config.yaml
experts_per_token: 6
router_score: "sigmoid"
norm: "rmsnorm"
dataset: "wikipedia_en"
Below are experts of layer 8 (counted from 0) of a mixture-of-experts language model. Rows are named router (the router's row for the expert), gate (a neuron's input weights, with its number), up (a neuron's input weights, with its number) and show model dimensions 128-255. Each number is 500 + 40 x the weight over its row's rms, rounded and kept within 0 to 999. Numbers have three digits each.
After each expert's rows: a language model's description of what the expert responds to. This comes from a sample of Wikipedia text that the model never trained on.

# expert 6
router:523477459464484475402516545499520518564496575489568455516527557392497500442496493491458489475483485489483545475475471505565459550524567576535506527503469619480482544491431489487515436500500533502503473443498534418535512508519509476577553503497520511521482495533540433479509444506488531465515508537478490466612497515347493455459522415468518440490492455541497500465441370497545478527489
gate1:532467507496550480458517490530502542485501499453509406504508487520450497508555480521475569471489517509514461472552563510516506535516508558487434523536457494504537571594483517439563510547471535528474555510445536545550519511464540527479526557565544539504571470400471496478487504480429477496442502561528506503517488462489448489487468508583533517585441482490492519484459440439489505547526
up1:501452488534466485548551529502476516489501437441448540491493498491442517478481518537497501593489520515483500491469504528548545479470486468421494520533440537583476481523463507555545509507613503389504448558448430544446470582489443537503559499545577530392500449458516500496460522525497481455523493491454464477496460467515486534418556581449452524475519494483433400437542511445501496491502
What it handles: Word-start and stem pieces of Latinate words before suffixes like -ic, -ation, such as dynam, pl, trans, class, publ, plus year-initial 2.

# expert 15
router:534426543510468505429510585521505529522482530499475454491506547375497486469499493478557482436501594541540509536518466506500448491489569459555484467488510489457470477535484490446467428539467467436542484475451537513503500504503497479525505505523425546524484520446557473515558529425495455480459511505511462503558514571389481411509476449482480491534528501501476438437532389485448503502537
gate1:522546483512491487503483516449557521489503444398475450585478472461458491485496574474508516385521468494537525493508571478506514583451536511521477480495528604498499575520525453471386522480468515542535542502547610524474542484530469488517516500460475543516559504506505518504460511534449585531496518523484501508485574521462543552552549488483484434493428477498443459478465496458484512494507
up1:479469473478477494510498438609537402500532504570518536489443520495512537474487515494529476551539500512483454489518445504474556443567461579459573507472472497541484495446476587449553505501440497451506491486456495487487469462455506486482496523487522476482465484532476538492565474496538543476509459528433500547548460481446445508470440475490457529437569458480553565516491474534537473421487
What it handles: Initial letters and short pieces at line starts or list items, especially Y, H, L, romanized East Asian names, and infobox fields like Country, Coordinates.

# expert 48
router:538556459415492530495507585522540488524490558526477511483478458382521499527460486438486485483539457492483591516554436496513501503514476534488526499482506488525488487448450491510445416427458561517471539512510461559526545522514518420559510464524515526469496512480505527563482556475473532507520506488502484438582455500422504444419476495482574586495545507500571524473512532436494481437426
gate0:527554493456511506458542527498527477533568542501479518507492494455491541545529466467507485499491509537511504478546536503571470527487524506489509438509489536440484496479458489431479478478503509501470529522515508509504556529549488457527540547456428473495484431477494492489500488477458513497455550445489524437508510509485490499511479459402458443500546486530466529450524516453501528471534
up0:507543529533509510524528558548519459488493502512495524461495446529539567523470519505476457527541503549510562498526537509546460496440526471512525445515521483465471467505442537452467478502514524476517592523508453527484567540542484428447557549431467473443542512453471510482520498504481539561454558439426553492499532467547489469477491498354529443449512520520429545446537532483534502450497
What it handles: Ends of foreign name pieces and institution words in names, such as University, College, Museum, Street, -io, -ie, -ić, de.

# expert 12
router:482470508568438448437516571532575482502520495442518428461543476383456510514484507507499491432504559464495503528515472537487491545549541551495481534558478521498537452484434439494545466474456474422560561515489493549529538489557465508493500494523468553524469506558529467530501542453504518486588529505530448448541499481378475488520487450548424464478509513511539499456546458427549476479458
gate1:527620422547512513520511470451522450542479551516538490454540574496514511462404492506524489477477527522473528535502491508509512495523514548528437464543486531482484477438512498525501392448422476550535501457529463443526549363481543457520571514588445482521606506504484510484505435497477508520481583480534513481491537539495528494474511439509493547566539502471436429526505458471507546533476
up1:518463539497464491492450537471446533455488473463487501507462535492440405571531517514446439492470498482505469477450479465535444474515463527430475497471504523510497523534504491483474495542546443434373541487508517497469563518501432501472489614471600436453536429460487520509464496525493565449485462455540476512501502466456464506478588463593450507523479534521494539534505550434532467463490
What it handles: Capitalized vowel-initial name starts and function words such as It, As, Am, Al, An, there, often after a comma or table pipe.

# expert 30
router:518500497457437487423503562477617524526538542500497499556530460412493518482464558438519552530490506577533475509513494528571492496520553500439573437452451590523454479530401542506457414529511550500472468441509535516520479464469458417500503481516507486521473478515503503574544545456512474507501493522494436479579505571288480495509498521485509453517461493431506492448577486481504449513474
gate0:466421427539526489487557457466511543487519552530558518569529475497467508518580497557461538489513501621563510516539507547573535497449572483473477504491464498507480515556502486451452500492482507510440510479428473539515430445514436521464549574477512476547475480579505422521496447506521454463482552463507563409574524575475501477518475546496460556543513458455482528461482524495553511547483
up0:489442504469525544442444526476458456498399498559525463521471474544452552463465411509527523507531525535577496468457497506524499459496505511460466476478525502494504488532458535451481469495562516545493576441544517524481490515480437458470545476487550469517476511477493487542497479564471463493488525479524556489556480515488481553466502561494465468513453511473489560465510561537502421472465
What it handles: Pieces of nouns and adjectives right after a, an or possessive 's, such as press, space, major, national, U., train, production.

# expert 33
router:527490539415424490449521539530539461542505562498512467523531512355447484484468500510477504394501473509517512492483493462505504478548584573508511485574441520453468540458399510447449407461510465467537499484491495498479543520569465504544491438504540495494478489463491507549513495485501566534563529545416438531485530520392449526481513515500444524511526511471529482527511442455531547505487
gate1:571537451456496513530517477517497473486487586541549447491479516503486505465536554528545548445495546436488525503572509490505544502560560513527471448548510446475449512581470516452479428451529538549500548469459513545503434534612558509428568487518540487459552468507558541585486497526441426514436588547556471454468499493504488461530474530535448511505495532447555502455444504456554481538529
up1:532493478442517522572542509485507481526489579481503495538512504498475515460532528550526547420505520410462537544510554466489513490537587499489481486559478442508506507502460547487425470466538562519548552481481481499538411534575581529431557467485556469481545440551557584525484460562471444462435475561521430482452492402486458482467515501522460531550503535486562542469499513457559461551565
What it handles: Short syllables starting or continuing words (Be, Re, De, pe, ou) and small words like it, but, or.

# expert 36
router:474497519433475516482519607542517508547521525511505479487489497403506560492511483455596478417525551512505477445503438527435465523513538549530513523440474558473437481523470468502471462539464549529526528509451479477493494498522527474561521466546473486520492493524519535525530494422495518494518486524478424517529486482357494487482460441499579478545552475494498508509576478430479465462441
gate0:400497454509500589445555586508474560496405447500488453550518492509497481453576456529520552499526489480501442462509485530502437481513455548447477492480454472460568481579495543441478461507562532469511480456531463431468490572548473501456510492489531563465519584549478484467527522449509580428473515490560533478453516537451415467478490554548495491557495501436492550470460490441446516538497
up0:501473434496479452561488497543465548488474552526477505444516534485491475478549505565497526477468521503499457491526493510506511469496484546528477513514391526433530549555451535520512502537529623476442596475461595497537480531565542486482555520471526516518531501487496455488492506457580536434471421506522503511496513534520444511516454549516492516547535466498469476539524450532541547450541
What it handles: Middle or end pieces of ordinary nouns, like ot, it, ic, ad, le, and whole nouns such as band, ship, book, car, engine.